{
  "num_hidden_layers": 11,
  "hidden_size": 512,
  "n_experts": 32,
  "experts_per_token": 2,
  "d_expert": 224,
  "d_shared_expert": 0,
  "hidden_act": "relu",
  "moe_layers": [0, 1, 2, 3, 4, 5, 6, 7, 8, 9, 10],
  "router_score": "softmax",
  "normalize_top_k": true,
  "routed_scale": 1.0,
  "balance_loss": 0.00283,
  "balance_bias": false,
  "router_cosine_scale": 10.0,
  "init_std_router": 0.0343,
  "lr_router": 0.000744,
  "vocab_size": 50257,
  "norm": "rmsnorm",
  "norm_eps": 1e-07,
  "tie_word_embeddings": true,
  "optimizer": "soap_variant",
  "learning_rate": 0.00192,
  "beta1": 0.95,
  "beta2": 0.99,
  "batch_tokens": 65536,
  "max_seq_len": 1024,
  "train_tokens": 538100000,
  "max_steps": 8211,
  "dataset": "wikipedia_en"
}
Below are experts of layer 8 (counted from 0) of a mixture-of-experts language model. Rows are named router (the router's row for the expert), up (a neuron's input weights, with its number), down (a neuron's output weights, with its number) and show model dimensions 384-511. Each number is 200 + 40 x the weight over its row's rms, rounded and kept within 0 to 999.
After each expert's rows: a language model's description of what the expert responds to. This comes from a sample of Wikipedia text that the model never trained on.

# expert 25
router,117,167,150,158,297,188,188,229,158,225,220,188,175,168,140,221,193,234,213,127,148,190,161,192,176,252,269,251,226,227,77,201,196,218,239,240,157,201,180,153,156,180,237,255,155,241,179,225,204,201,223,194,209,243,149,162,187,232,180,195,129,159,131,232,178,156,189,271,116,197,169,227,215,198,225,200,153,176,182,165,199,149,189,252,104,291,228,196,208,158,164,170,173,227,191,199,188,260,176,169,237,194,234,125,139,195,190,264,183,218,229,214,225,204,198,253,183,253,124,201,128,200,215,240,141,152,226,241
up0,158,234,230,191,172,251,215,204,234,115,226,266,231,230,152,189,175,220,180,173,247,272,217,177,165,190,187,152,214,180,231,191,235,234,253,169,210,151,246,260,234,187,210,175,183,161,226,248,223,196,148,205,175,93,204,265,200,168,238,177,127,222,236,221,172,154,216,184,242,249,215,83,81,264,191,198,224,229,252,191,238,147,228,242,172,253,123,170,230,279,233,255,232,245,231,187,143,196,151,197,196,259,248,239,212,227,217,153,206,147,208,167,192,168,152,154,185,125,245,141,203,287,178,227,221,152,224,239
down0,152,235,185,175,253,156,206,203,157,187,253,251,207,170,239,105,217,241,254,203,152,265,173,190,177,196,302,219,302,200,190,197,203,255,195,269,219,218,234,157,220,181,239,237,157,191,188,190,184,216,183,202,210,269,200,144,258,214,188,202,202,221,177,205,169,262,180,176,262,168,111,177,179,126,111,212,202,181,136,249,187,277,153,213,265,176,262,129,164,263,247,220,117,183,154,148,211,161,182,175,178,284,250,169,208,228,153,290,178,265,225,207,170,235,158,218,132,235,270,168,233,150,211,166,172,188,195,195
Pipes, closing brackets and name endings in personnel credits, election tables and taxonomy boxes, as in Murray – saxophone.

# expert 23
router,239,319,180,239,202,184,214,210,229,150,196,163,202,113,209,242,218,164,190,223,175,177,188,228,166,156,204,154,252,155,248,206,270,227,213,215,179,219,201,157,308,290,230,181,213,242,183,245,202,240,248,217,181,196,160,149,199,230,186,201,242,168,217,170,273,164,216,226,204,211,154,170,187,221,186,152,249,221,258,262,220,182,218,131,197,92,193,265,215,164,213,163,239,185,168,234,212,168,190,181,311,198,175,200,136,168,172,148,158,229,261,224,179,220,167,133,134,225,196,229,117,229,221,153,192,178,172,168
up0,233,214,146,216,231,261,177,224,186,164,155,221,199,180,259,239,237,163,247,193,244,205,158,240,164,255,179,225,149,276,164,198,211,214,218,208,178,141,131,231,168,190,226,237,225,225,218,216,223,146,219,185,278,229,253,188,197,191,154,221,269,213,91,180,171,136,226,190,152,282,155,200,131,241,189,164,220,181,258,164,186,223,197,159,237,218,171,169,157,230,208,218,216,251,170,227,183,183,209,164,214,193,181,168,159,177,200,128,170,173,242,159,187,236,220,235,175,206,165,178,211,152,142,216,281,204,189,234
down0,176,233,209,183,167,193,195,206,195,203,221,171,146,186,213,200,121,141,250,218,134,193,222,173,157,212,204,240,186,200,202,174,216,199,265,266,185,267,251,216,216,257,196,151,226,198,137,222,178,208,173,250,282,254,215,198,256,187,252,238,214,141,204,192,178,251,288,213,179,147,213,163,150,253,212,240,116,196,191,193,152,142,266,143,172,191,213,171,164,238,191,257,202,175,205,206,232,189,198,230,252,182,210,194,219,189,214,0,305,214,226,130,182,165,237,173,174,255,226,183,265,145,202,195,108,295,167,197
Middle initials and short capitals in names, such as Robert E., Arthur E., plus Jr, Mr, vs, and digits in percentages and vote tables.

# expert 13
router,186,266,172,158,213,136,191,178,222,199,183,221,215,150,227,222,217,184,250,151,195,196,237,183,206,176,220,176,185,207,261,187,224,182,218,158,202,260,218,105,215,255,176,167,192,215,210,212,174,155,166,209,325,150,195,161,187,163,147,224,164,226,224,229,303,195,180,203,214,315,189,227,194,197,176,172,215,302,222,124,182,285,195,94,102,245,212,234,193,218,195,193,161,195,203,206,264,195,202,248,210,186,208,203,267,182,204,297,195,173,227,154,141,143,223,195,259,164,227,204,209,165,209,210,175,175,246,184
up0,246,204,280,172,144,261,185,210,213,229,238,206,189,190,133,188,212,226,188,240,166,222,191,224,234,268,151,168,241,137,276,200,193,208,214,161,118,239,186,203,206,129,149,220,259,204,203,205,161,237,145,214,202,240,113,224,225,141,234,208,200,195,218,145,203,188,126,223,179,219,129,251,146,160,151,177,200,175,183,166,214,174,222,181,241,300,209,126,168,207,205,233,248,137,230,118,145,239,256,197,264,214,187,223,186,150,215,223,157,252,200,196,226,262,75,229,211,249,226,236,157,186,145,170,122,210,139,226
down0,191,205,273,258,280,188,134,179,224,186,280,142,244,218,163,193,247,273,124,140,198,146,162,140,260,158,200,242,236,285,172,192,158,183,181,184,165,267,222,247,215,236,167,168,194,127,167,186,150,231,241,214,185,212,163,177,227,186,143,201,200,195,166,276,155,191,164,213,159,189,219,254,196,252,143,185,145,187,224,242,178,148,274,246,213,171,216,132,172,201,115,304,176,220,225,142,146,161,192,244,209,179,143,172,150,189,164,241,234,263,151,221,191,275,156,204,260,211,190,173,240,221,240,199,216,189,81,260
Government titles and state names in politics text, such as Minister, President, Governor, Arizona, Texas, often before 's or State.

# expert 27
router,268,209,183,208,209,151,289,236,214,181,196,193,227,228,185,152,153,154,299,186,191,133,213,214,129,180,219,201,179,286,190,208,195,243,236,241,301,234,242,147,226,186,230,164,212,166,131,160,195,223,224,177,238,174,167,240,181,183,122,300,199,189,203,212,193,214,227,218,159,183,190,209,235,274,286,231,226,180,150,181,261,193,179,218,201,177,162,243,217,135,203,250,216,152,255,220,252,218,230,266,213,91,205,223,228,199,185,69,221,168,235,250,206,239,129,175,223,164,224,289,136,193,227,164,166,233,263,244
up0,140,159,220,154,170,171,241,175,236,178,225,263,196,221,240,223,223,190,232,185,180,249,100,203,231,197,182,119,211,218,212,213,147,108,244,246,210,187,160,249,194,196,143,208,155,195,196,260,165,98,181,189,193,197,189,187,224,241,242,179,219,164,231,149,213,200,163,136,244,217,177,192,199,159,84,140,303,196,189,165,168,256,265,158,210,286,172,212,188,213,214,178,223,134,133,166,235,207,247,158,211,194,192,135,253,241,199,278,190,219,209,246,180,198,165,88,170,221,222,268,177,197,187,229,249,240,197,229
down0,190,249,179,178,331,142,178,159,193,238,242,217,183,113,219,209,131,173,197,180,205,205,167,206,155,192,224,242,182,197,126,230,222,211,223,267,142,264,181,179,241,178,174,148,230,242,171,281,94,246,254,178,130,204,198,161,192,202,250,198,142,198,175,125,232,207,219,233,243,159,250,211,250,188,189,118,197,196,224,265,168,235,192,198,192,211,213,211,159,275,186,193,147,205,246,200,219,194,244,227,169,195,160,191,233,237,310,208,206,194,169,237,147,143,177,188,261,190,223,162,225,158,279,202,159,199,232,209
Spaces and digits in stats, results and election tables, plus position codes like MF, DF, FW, GK and Win or Loss.

# expert 20
router,214,179,244,157,211,141,136,221,206,167,193,212,203,138,207,198,222,200,168,112,213,138,175,201,220,170,158,287,195,205,189,218,194,209,162,192,110,116,193,189,229,238,191,191,189,176,211,164,193,136,252,153,189,240,188,172,171,281,188,154,230,155,173,174,185,186,176,171,192,277,236,206,199,183,181,335,193,149,72,194,172,209,150,266,231,184,159,231,164,168,152,201,212,167,263,218,165,188,227,207,177,201,233,214,214,172,212,205,187,197,203,102,202,169,221,158,168,198,151,201,192,207,140,189,224,233,252,235
up0,219,195,164,213,187,121,134,146,185,193,231,180,236,232,196,246,247,173,210,222,218,216,249,203,190,234,233,202,186,240,222,201,183,150,308,100,265,234,209,203,139,223,241,204,195,203,249,220,143,257,146,193,146,193,211,199,213,209,147,204,222,239,162,256,197,221,143,138,204,205,182,178,231,211,129,167,214,186,211,194,188,215,244,243,181,253,264,134,186,175,179,199,233,182,141,173,192,220,150,214,169,230,210,181,200,198,183,253,173,164,184,185,202,213,185,206,204,89,302,195,144,179,261,211,185,170,249,197
down0,249,188,209,136,184,226,195,172,250,138,197,190,142,156,137,202,220,165,259,303,191,235,214,149,144,219,212,122,186,216,211,138,171,121,252,192,185,263,290,205,261,203,139,197,193,239,271,222,184,209,139,117,198,190,227,236,231,216,189,155,189,177,203,196,215,217,170,245,166,213,202,126,174,202,191,233,198,249,215,233,230,232,245,218,166,219,248,198,223,213,236,170,229,130,204,271,170,206,158,190,114,245,135,148,209,204,152,207,207,236,166,155,191,156,226,238,207,273,221,173,144,168,217,243,287,85,222,232
Commas, and, to, but, which, who and subject pronouns such as he, she, they that start or link clauses in running prose.

# expert 2
router,162,158,83,204,200,187,169,168,155,195,225,186,149,200,170,221,223,132,216,176,172,257,193,241,219,181,172,245,209,274,164,259,228,245,194,103,122,133,189,207,175,202,231,133,265,246,174,192,260,183,170,224,178,245,231,193,189,219,192,198,203,180,210,188,200,233,186,263,141,153,103,265,239,145,157,227,169,220,156,166,211,169,216,111,214,219,130,250,271,148,244,205,126,205,172,266,158,250,167,186,201,195,203,175,184,257,256,139,198,182,203,193,256,142,223,160,233,262,223,241,250,194,137,124,240,184,191,134
up0,206,213,218,169,284,173,205,312,232,210,211,204,184,157,198,252,183,242,222,124,206,184,169,182,135,283,209,163,159,198,186,247,175,176,175,202,234,172,181,232,215,179,186,241,113,195,293,137,190,162,187,174,269,137,129,235,172,186,162,229,180,177,232,262,81,127,238,216,167,193,176,244,204,198,261,237,317,170,181,222,229,173,167,132,217,223,237,157,179,205,165,176,217,236,193,231,181,168,171,260,144,207,221,228,253,232,215,171,195,186,257,222,182,241,171,184,234,122,142,192,136,185,240,225,193,204,188,210
down0,172,215,194,228,265,168,273,156,255,197,286,194,212,187,182,225,171,218,200,151,219,155,173,140,219,174,247,216,213,238,210,208,190,205,208,220,187,182,254,178,221,185,237,198,264,198,194,195,235,187,288,234,184,229,157,242,63,209,186,201,208,222,267,209,159,254,208,273,126,118,219,245,182,155,249,262,210,249,181,210,165,189,199,190,152,159,243,253,194,201,174,230,182,234,203,259,209,200,166,129,134,271,204,153,207,169,185,226,216,185,204,278,217,264,222,174,201,220,214,158,228,203,247,192,207,181,225,173
Digits and symbols inside tables, coordinates and infobox lists, such as year digits in minor-planet tables, ″ marks, semicolons and closing parentheses.

# expert 1
router,297,207,210,153,177,160,227,134,81,99,167,191,279,190,205,226,203,166,193,164,195,198,227,212,269,275,259,149,166,184,251,205,148,171,224,264,228,159,144,236,207,153,193,236,219,213,216,218,119,205,209,193,248,192,196,282,148,227,209,168,230,230,151,239,178,224,200,224,129,113,233,199,222,219,212,189,204,208,230,263,179,114,203,148,230,150,225,227,187,146,305,233,238,253,200,204,243,269,213,113,240,191,247,171,179,183,187,202,200,184,199,196,212,278,192,202,164,167,221,218,204,207,200,214,166,238,149,186
up0,284,205,207,239,225,174,123,263,164,204,140,268,203,157,216,180,198,229,168,300,185,158,190,169,168,182,149,182,234,197,213,168,262,192,174,244,177,185,203,170,216,114,162,254,187,207,202,135,153,147,173,169,232,136,242,179,204,235,236,178,201,235,211,211,219,223,185,188,227,235,227,258,197,165,251,293,199,189,136,223,148,222,240,176,273,187,125,232,115,154,269,179,215,231,237,221,178,198,241,244,152,241,120,182,183,213,227,153,178,229,222,175,189,304,247,262,183,160,249,167,203,146,130,266,169,217,258,197
down0,235,233,227,218,198,213,207,171,230,194,190,192,229,195,199,195,132,265,180,194,149,285,215,261,235,214,235,282,182,181,150,198,195,212,194,252,180,173,161,235,212,160,212,206,151,166,174,171,142,200,233,233,152,213,166,95,262,167,128,145,211,210,187,129,177,170,243,148,184,220,167,165,214,273,231,164,170,161,211,230,119,149,190,129,215,214,200,157,147,166,177,240,189,160,181,223,176,202,182,231,228,140,222,195,219,226,212,244,106,210,245,209,210,177,183,173,188,231,216,200,230,228,271,252,146,210,216,230
Tokens before a figure in infoboxes and statistics, such as Total, Votes, Coordinates, Elevation, and verbs is, are, was.

# expert 30
router,258,227,195,229,149,145,146,142,261,203,243,143,240,203,229,228,211,209,226,155,193,270,245,242,211,143,217,255,186,164,155,180,166,184,251,166,251,180,228,220,179,210,299,200,281,186,188,222,228,218,222,199,158,199,338,121,221,164,163,186,202,175,200,172,195,193,170,192,226,194,206,167,163,189,178,123,194,192,132,146,111,151,269,172,247,200,196,175,209,259,169,222,237,164,257,221,186,307,185,280,137,201,269,160,165,68,173,228,170,187,257,127,196,163,232,145,244,151,218,216,263,197,235,234,182,141,247,185
up0,142,200,175,194,228,199,148,268,227,221,162,268,185,194,242,173,239,236,175,244,225,216,204,196,181,155,142,223,214,198,146,124,232,243,119,221,215,206,220,183,241,172,209,220,151,148,190,209,117,157,176,80,246,233,205,224,222,160,249,171,207,185,247,280,213,207,258,232,225,213,248,219,193,166,179,231,236,242,172,272,226,194,166,197,200,232,227,193,115,157,271,215,184,159,189,127,201,237,190,152,205,226,204,133,214,266,227,95,170,175,203,239,180,224,190,184,180,223,253,180,138,203,217,188,195,236,152,236
down0,231,202,144,148,235,192,241,188,148,246,256,182,253,220,180,222,222,221,196,159,196,164,217,160,191,219,241,177,183,235,196,201,236,203,164,210,204,175,201,116,185,149,173,232,158,149,153,150,140,115,223,227,166,217,212,256,206,195,164,247,164,181,236,249,192,122,160,205,230,52,212,227,170,231,225,212,185,246,222,169,207,242,133,206,206,126,260,148,195,167,214,152,200,119,172,169,224,205,184,187,238,259,194,193,223,242,253,113,158,202,221,241,185,193,204,237,112,157,258,220,228,231,174,206,217,179,239,101
Verbs and conjunctions linking clauses in narrative prose, such as was decided, due to, when, moved, returned.

# expert 0
router,171,179,152,175,92,188,245,214,183,195,132,255,179,217,183,211,193,214,234,234,182,272,247,177,236,172,175,138,265,233,243,208,199,200,165,143,238,193,172,222,221,232,199,203,146,226,169,188,150,239,170,174,168,264,219,212,205,146,240,140,158,244,243,180,204,194,172,200,175,190,232,206,254,123,191,211,195,210,89,113,250,184,211,258,169,153,233,130,189,136,196,283,178,142,201,191,220,266,220,185,206,205,238,243,263,307,218,212,178,182,195,158,210,226,202,140,187,253,227,213,304,202,167,210,201,150,205,186
up1,160,194,212,175,238,230,241,251,245,255,300,227,137,183,257,231,149,101,219,235,247,212,100,167,213,200,258,211,211,193,120,182,210,188,226,229,225,144,202,146,144,209,190,190,207,181,234,183,211,196,148,203,254,204,259,272,179,228,229,198,218,79,225,162,162,185,217,203,201,244,255,245,200,222,173,195,191,104,241,264,216,190,235,187,120,199,243,228,168,177,279,234,211,207,205,215,241,218,179,226,191,192,171,129,153,310,200,185,119,202,185,202,252,145,212,223,190,195,215,178,149,173,198,207,169,230,233,194
down1,222,218,186,147,190,141,211,262,224,229,215,161,124,129,173,189,150,175,257,301,211,236,179,148,125,232,239,175,259,157,168,196,285,180,240,213,152,178,221,240,109,114,242,204,219,162,247,159,146,197,182,209,242,237,180,192,71,213,224,193,170,208,194,243,148,237,282,143,240,228,205,259,226,273,204,217,192,155,123,203,210,243,181,220,188,253,133,182,150,187,245,225,237,207,132,149,163,230,199,190,224,219,185,207,243,236,175,166,243,247,137,173,207,248,123,202,261,205,224,225,163,176,254,191,188,201,173,214
Digits inside years and decimal numbers, especially the 9 in 19xx and digits after a decimal point in stats tables and prose.

# expert 3
router,244,221,232,222,220,287,280,249,199,194,229,203,172,228,190,174,161,216,170,196,206,212,190,169,233,156,134,214,172,247,200,185,200,200,283,168,225,161,221,225,220,208,317,200,212,166,197,239,240,218,144,208,189,266,202,207,186,201,200,165,164,245,241,236,100,194,196,189,187,241,215,184,202,166,125,218,165,180,394,191,204,224,189,200,184,343,142,211,139,237,263,210,209,213,224,190,168,205,177,173,153,206,144,189,169,217,213,241,160,241,243,191,199,218,201,259,207,220,216,227,167,172,210,203,191,190,188,216
up0,184,177,217,139,171,252,176,192,221,173,172,222,118,235,145,191,226,171,206,251,225,252,252,228,190,233,249,197,212,207,191,219,213,179,204,229,177,191,177,198,208,159,213,175,189,224,173,223,194,233,227,219,217,174,200,185,227,190,284,261,228,98,174,160,230,245,261,180,205,172,115,206,148,153,110,136,209,147,220,222,174,249,245,146,176,138,146,151,190,218,176,206,212,216,200,179,170,212,90,213,209,124,193,213,245,208,195,187,217,266,220,147,157,159,180,269,211,260,178,137,263,190,183,168,204,188,218,196
down0,238,156,249,99,130,193,180,211,195,223,194,170,221,222,145,176,232,166,220,203,234,201,266,276,279,210,168,106,156,103,206,175,239,267,222,197,184,266,258,185,192,182,84,265,143,258,175,174,203,158,170,284,296,192,123,204,144,276,243,253,168,213,160,180,229,189,227,260,237,144,96,271,264,159,156,250,213,180,220,177,139,185,178,177,209,152,180,180,201,205,222,193,206,230,211,152,205,208,209,210,238,196,239,160,216,195,230,256,264,161,177,187,178,145,208,169,273,154,156,153,231,204,177,164,178,225,208,80
Place names and their word pieces after at, of or in, in addresses, hometowns and venues, such as San, Fort, Lake, County.

# expert 18
router,164,155,173,185,204,194,252,229,174,179,179,245,231,219,172,251,210,137,170,289,191,267,212,241,192,163,113,183,206,150,199,193,224,198,213,259,235,256,181,197,205,258,172,235,282,168,205,193,249,217,192,192,135,167,226,279,330,178,169,120,237,296,210,215,279,179,180,102,227,194,174,225,194,222,217,236,222,199,179,141,201,192,134,163,160,169,223,193,212,203,203,180,181,191,169,170,268,186,180,214,170,193,212,201,227,244,229,150,236,256,190,191,232,218,223,199,221,186,172,171,263,196,185,178,218,182,202,212
up0,164,223,153,170,180,206,169,222,209,184,151,193,183,244,232,196,273,257,215,194,250,225,209,197,183,216,191,241,164,208,209,201,174,246,170,259,190,162,222,212,219,181,195,200,229,242,173,200,196,162,227,162,213,177,235,179,246,234,139,218,190,192,187,227,157,169,200,238,184,289,149,234,150,263,202,176,226,132,182,197,285,175,226,172,172,204,260,209,189,171,235,125,253,190,224,203,162,212,197,203,171,211,240,210,210,242,222,219,259,252,199,166,300,220,257,227,216,193,187,241,207,144,180,272,158,266,198,235
down0,289,220,208,144,215,272,210,267,183,196,225,160,213,224,191,159,204,212,185,160,160,159,191,132,151,247,185,140,175,158,173,292,156,233,172,190,112,210,206,221,148,163,238,251,183,107,197,258,187,203,208,192,200,212,158,176,230,198,220,203,206,145,225,219,199,215,197,222,148,174,163,204,205,236,181,162,170,157,147,153,237,165,159,227,201,235,147,238,163,100,269,190,263,183,205,179,256,217,151,252,244,204,200,186,298,211,245,233,181,196,253,231,145,155,231,168,179,220,272,118,246,180,250,136,240,202,182,234
Given names and word pieces of non-English personal names in lists and tables, such as Jean, Kevin, Maria, inia, Mont.

# expert 24
router,189,188,246,168,198,222,224,230,179,204,252,133,155,203,169,204,214,133,233,203,212,218,210,164,164,246,322,157,276,191,149,247,284,201,228,231,200,207,166,190,165,224,184,236,154,219,233,253,182,188,214,199,283,202,247,204,186,192,155,193,264,144,171,236,151,230,205,174,227,123,203,172,175,278,255,224,169,191,201,254,175,94,221,218,119,193,211,201,224,149,257,253,333,223,162,229,191,207,203,250,181,191,163,289,206,188,161,204,180,177,173,216,263,144,155,208,190,205,218,182,265,191,237,212,166,202,259,139
up0,209,146,227,131,158,163,169,258,240,230,152,164,265,176,297,218,240,200,146,165,236,268,163,213,231,201,183,219,173,200,205,196,241,188,155,211,150,146,195,199,192,216,260,301,227,183,176,196,170,227,231,160,174,175,220,217,275,246,98,266,209,257,229,224,232,190,214,170,231,219,155,278,202,206,208,193,122,233,180,141,196,170,171,151,254,202,154,129,121,212,237,217,178,219,234,176,132,138,193,211,157,195,241,192,235,123,183,158,175,198,174,235,212,259,235,198,302,174,179,216,214,219,148,195,253,213,253,193
down0,261,210,195,183,115,156,205,206,251,235,252,164,195,167,111,248,209,198,215,202,213,223,150,228,251,221,173,183,149,168,190,249,162,190,249,182,258,103,207,224,193,201,142,200,230,181,257,143,150,247,177,173,258,145,187,276,123,146,178,131,230,115,204,202,270,237,170,193,222,212,176,213,251,213,218,235,229,200,268,230,135,194,235,173,135,184,186,230,185,165,200,153,218,241,204,171,230,132,208,236,165,177,231,207,213,213,95,173,214,206,224,178,167,249,166,155,219,239,238,209,191,231,203,152,227,179,211,199
Digits and units in measurements and amounts, such as million years, hours, £, fractions, slashes, subscripts and non-Latin characters.

# expert 28
router,130,220,86,237,188,256,208,153,249,212,158,215,246,258,222,232,220,175,175,234,226,206,285,191,209,159,166,275,203,148,248,273,266,169,225,227,185,188,192,214,224,228,170,135,151,292,192,157,248,120,207,176,182,191,198,186,162,215,153,194,264,189,210,254,74,218,200,231,265,258,224,185,147,175,179,227,226,209,198,224,250,232,247,164,267,241,260,191,201,204,211,135,206,188,211,217,212,119,194,214,143,203,172,166,223,167,221,203,237,182,127,206,103,261,221,224,134,173,265,185,248,188,178,222,174,176,204,218
up0,168,267,183,278,209,187,234,226,170,160,210,156,194,243,234,183,224,215,249,165,230,217,171,173,207,208,183,327,209,217,116,208,176,204,222,208,225,125,188,248,177,117,249,169,253,194,196,208,167,169,249,136,167,263,233,184,170,254,218,147,199,192,259,170,149,176,216,217,189,216,175,181,135,226,178,213,197,133,256,220,171,220,199,184,175,192,223,149,212,199,209,183,233,218,181,206,242,192,181,160,258,278,180,214,216,196,181,232,164,191,209,170,206,230,227,211,191,209,173,252,176,184,198,254,204,160,166,249
down0,194,151,218,142,176,245,181,227,225,245,217,179,169,182,166,183,232,223,203,243,176,193,286,164,187,194,235,119,189,189,239,163,227,189,206,185,208,168,182,125,195,201,186,229,87,199,194,186,232,189,185,212,232,181,128,245,103,175,208,243,241,225,144,122,264,216,261,228,139,185,192,159,189,236,123,189,171,220,183,229,271,108,116,186,231,210,220,205,219,189,136,196,172,147,184,211,241,256,231,216,105,189,235,149,186,210,202,155,197,214,162,261,209,181,216,239,219,186,133,205,278,156,231,203,217,218,180,178
Content nouns and word stems in prose, such as success, interest, relationship, trans-act-ional, album, venture, usually before of or punctuation.

# expert 8
router,196,158,183,186,245,221,163,279,234,189,220,242,201,160,192,186,171,188,213,214,151,173,192,272,191,220,186,188,187,256,174,211,214,239,186,174,194,191,261,183,174,116,209,243,77,215,167,150,198,218,205,255,100,248,160,223,150,209,242,219,185,225,157,190,133,246,231,234,197,246,189,250,173,142,194,177,176,216,165,201,218,267,199,199,227,266,219,139,284,244,211,121,151,173,183,180,213,249,198,195,227,194,142,222,126,197,174,250,127,176,140,187,146,164,177,303,131,208,277,227,230,166,194,144,210,309,185,185
up0,192,212,228,286,219,163,208,194,75,201,229,204,147,166,125,198,215,188,203,196,283,204,189,218,234,205,182,214,176,174,203,129,186,140,147,188,230,201,179,290,221,229,207,202,208,255,151,222,212,219,139,194,203,208,241,226,185,154,193,193,224,213,202,173,211,222,150,185,232,183,168,192,219,197,174,189,327,187,219,190,162,204,223,287,175,227,196,204,194,235,182,216,150,205,227,163,252,178,143,195,203,218,188,195,243,244,328,201,181,187,130,220,189,196,260,224,173,149,178,206,204,157,100,104,48,195,222,196
down0,213,246,171,188,207,224,170,242,200,209,259,152,200,189,238,177,220,210,218,190,190,228,175,202,150,242,233,193,127,204,196,212,208,123,173,182,208,175,191,285,216,217,238,187,234,208,216,184,146,126,256,181,219,155,222,203,195,245,173,257,204,219,201,234,212,203,253,173,179,174,172,193,215,176,225,188,188,251,200,207,241,194,213,197,232,200,139,192,175,155,279,193,103,218,207,247,170,200,176,207,202,176,168,340,238,221,300,129,285,148,246,225,191,222,223,213,189,146,102,217,212,186,258,95,117,216,162,169
Day-of-month digits before month names, plus on, in and On before dates, and born, died, Released in biographies and lists.

# expert 4
router,190,172,205,212,170,210,119,161,253,193,166,196,137,150,240,187,220,196,205,133,195,185,189,195,206,128,193,185,178,184,199,173,219,179,218,236,153,138,194,146,96,233,123,220,200,215,183,118,174,137,223,143,145,195,203,176,156,229,219,294,177,217,193,138,285,208,237,257,141,129,217,177,192,192,200,161,201,222,153,222,175,145,158,208,186,186,248,204,130,208,160,163,242,156,217,162,140,335,134,216,150,195,95,138,161,203,261,168,208,187,151,221,177,171,169,185,253,186,262,166,205,267,221,202,188,148,256,173
up1,208,201,181,278,240,160,173,191,213,172,209,218,169,178,253,219,222,230,207,224,178,180,207,127,229,243,201,295,280,187,214,216,107,190,209,184,215,240,269,273,265,233,225,201,278,256,178,222,184,264,221,240,236,138,234,223,195,205,180,160,191,240,191,224,206,177,203,203,210,214,221,241,106,194,219,207,180,167,187,169,253,187,279,213,203,202,254,239,141,268,200,209,183,185,157,159,104,188,259,206,217,184,272,199,216,194,238,232,215,226,172,221,178,203,208,236,225,200,166,249,209,93,155,155,211,194,191,186
down1,165,199,165,189,170,234,213,175,204,235,274,150,186,114,188,178,197,244,174,138,167,230,230,169,228,222,249,192,264,208,200,242,231,193,190,150,292,148,185,124,225,216,213,224,130,253,214,211,222,244,208,217,180,200,179,150,0,205,231,215,223,201,215,177,197,202,240,283,188,198,177,173,221,179,203,188,182,165,229,214,204,238,262,204,205,254,201,165,219,150,242,203,193,217,168,255,177,210,145,195,245,210,227,168,177,258,126,179,165,138,229,257,210,175,214,241,225,192,162,215,186,212,250,204,202,221,174,228
Line breaks, semicolons and periods ending an infobox list or citation, just before a new heading or entry, such as Production history.

# expert 29
router,171,228,215,151,242,199,203,173,167,162,229,122,172,133,222,257,180,195,168,225,192,136,202,259,131,194,182,153,150,220,195,221,217,189,191,140,284,244,190,248,179,237,214,156,141,238,218,181,215,200,198,217,230,205,152,198,221,168,219,236,238,178,161,180,143,198,190,215,182,146,247,217,211,268,191,194,193,223,240,211,152,256,288,218,113,162,163,188,194,224,168,238,158,162,168,247,221,176,235,280,258,200,162,193,272,170,201,207,259,252,216,195,180,191,169,229,251,267,289,150,267,227,225,196,156,300,166,206
up1,146,115,195,224,192,150,162,157,219,196,177,211,261,246,211,102,264,159,211,215,183,192,227,116,198,181,218,257,192,137,235,217,183,236,259,254,153,249,222,160,122,210,202,212,264,141,206,317,130,214,171,137,191,220,199,174,216,256,247,177,130,229,149,225,264,230,195,259,250,224,204,165,186,145,157,143,271,246,205,152,263,188,266,230,190,207,225,174,186,239,241,132,311,123,220,162,173,194,150,233,167,205,158,207,194,234,244,219,160,220,255,180,164,175,142,194,233,214,195,177,276,142,212,160,192,214,188,220
down1,215,199,250,205,170,220,199,198,209,168,181,164,159,170,134,229,124,191,267,214,159,157,165,208,173,244,213,322,285,272,123,227,204,169,178,156,196,194,234,187,145,208,189,213,239,191,167,246,109,160,158,259,137,287,227,233,209,210,205,254,229,194,201,215,213,212,182,136,164,127,197,225,138,232,214,243,198,181,215,178,332,219,139,142,173,191,152,160,218,230,228,202,249,187,196,162,191,178,156,184,241,217,274,226,190,223,185,205,223,232,253,189,179,233,137,224,227,221,95,222,198,240,209,161,127,193,204,251
First digits of years and decades after in or the, such as 2014, 2000s, plus quantity words like most, more, several, two, three.

# expert 21
router,289,172,254,226,235,226,173,146,199,231,174,208,236,227,211,139,182,203,142,135,237,220,177,204,179,88,110,284,238,227,89,185,239,211,256,258,207,106,226,208,137,235,199,216,272,194,205,298,169,135,202,208,176,207,196,230,180,179,193,221,241,120,208,238,269,202,186,172,214,254,214,200,203,221,211,185,207,176,254,250,165,216,171,234,241,236,204,261,212,154,209,181,159,195,174,157,224,181,197,175,225,208,250,233,221,177,191,169,158,186,216,313,170,161,132,204,176,261,200,215,221,229,277,167,212,186,232,227
up0,181,203,195,171,166,283,277,211,156,220,90,243,218,191,200,203,147,176,147,197,185,186,162,211,176,224,224,192,69,210,252,193,233,189,179,198,295,236,238,217,156,224,201,221,215,186,148,154,176,217,208,192,269,164,130,134,188,206,180,173,201,167,180,116,211,174,216,214,272,181,152,195,179,238,182,235,179,234,266,97,199,130,211,121,194,178,186,244,181,155,225,132,220,200,159,188,296,182,142,141,238,198,269,198,156,231,247,248,195,191,214,196,190,232,297,187,294,209,205,174,116,204,161,248,122,229,252,244
down0,183,227,178,167,206,203,188,236,161,263,213,246,135,186,186,254,128,269,170,174,226,253,213,187,146,279,192,136,192,262,188,267,194,214,217,234,206,206,236,191,172,202,177,176,189,207,248,232,170,235,184,297,244,154,233,197,235,178,138,239,174,198,181,174,223,201,142,142,264,184,224,182,253,126,158,151,180,259,219,198,167,204,212,159,176,189,189,207,131,182,170,203,193,195,182,266,223,153,221,147,163,183,252,156,230,168,243,272,251,186,204,186,177,125,175,210,252,241,181,121,141,195,278,254,203,127,173,184
Commas between place and country, plus in, of, is in opening definition lines, as in Brussels, Belgium or Swedish association football club.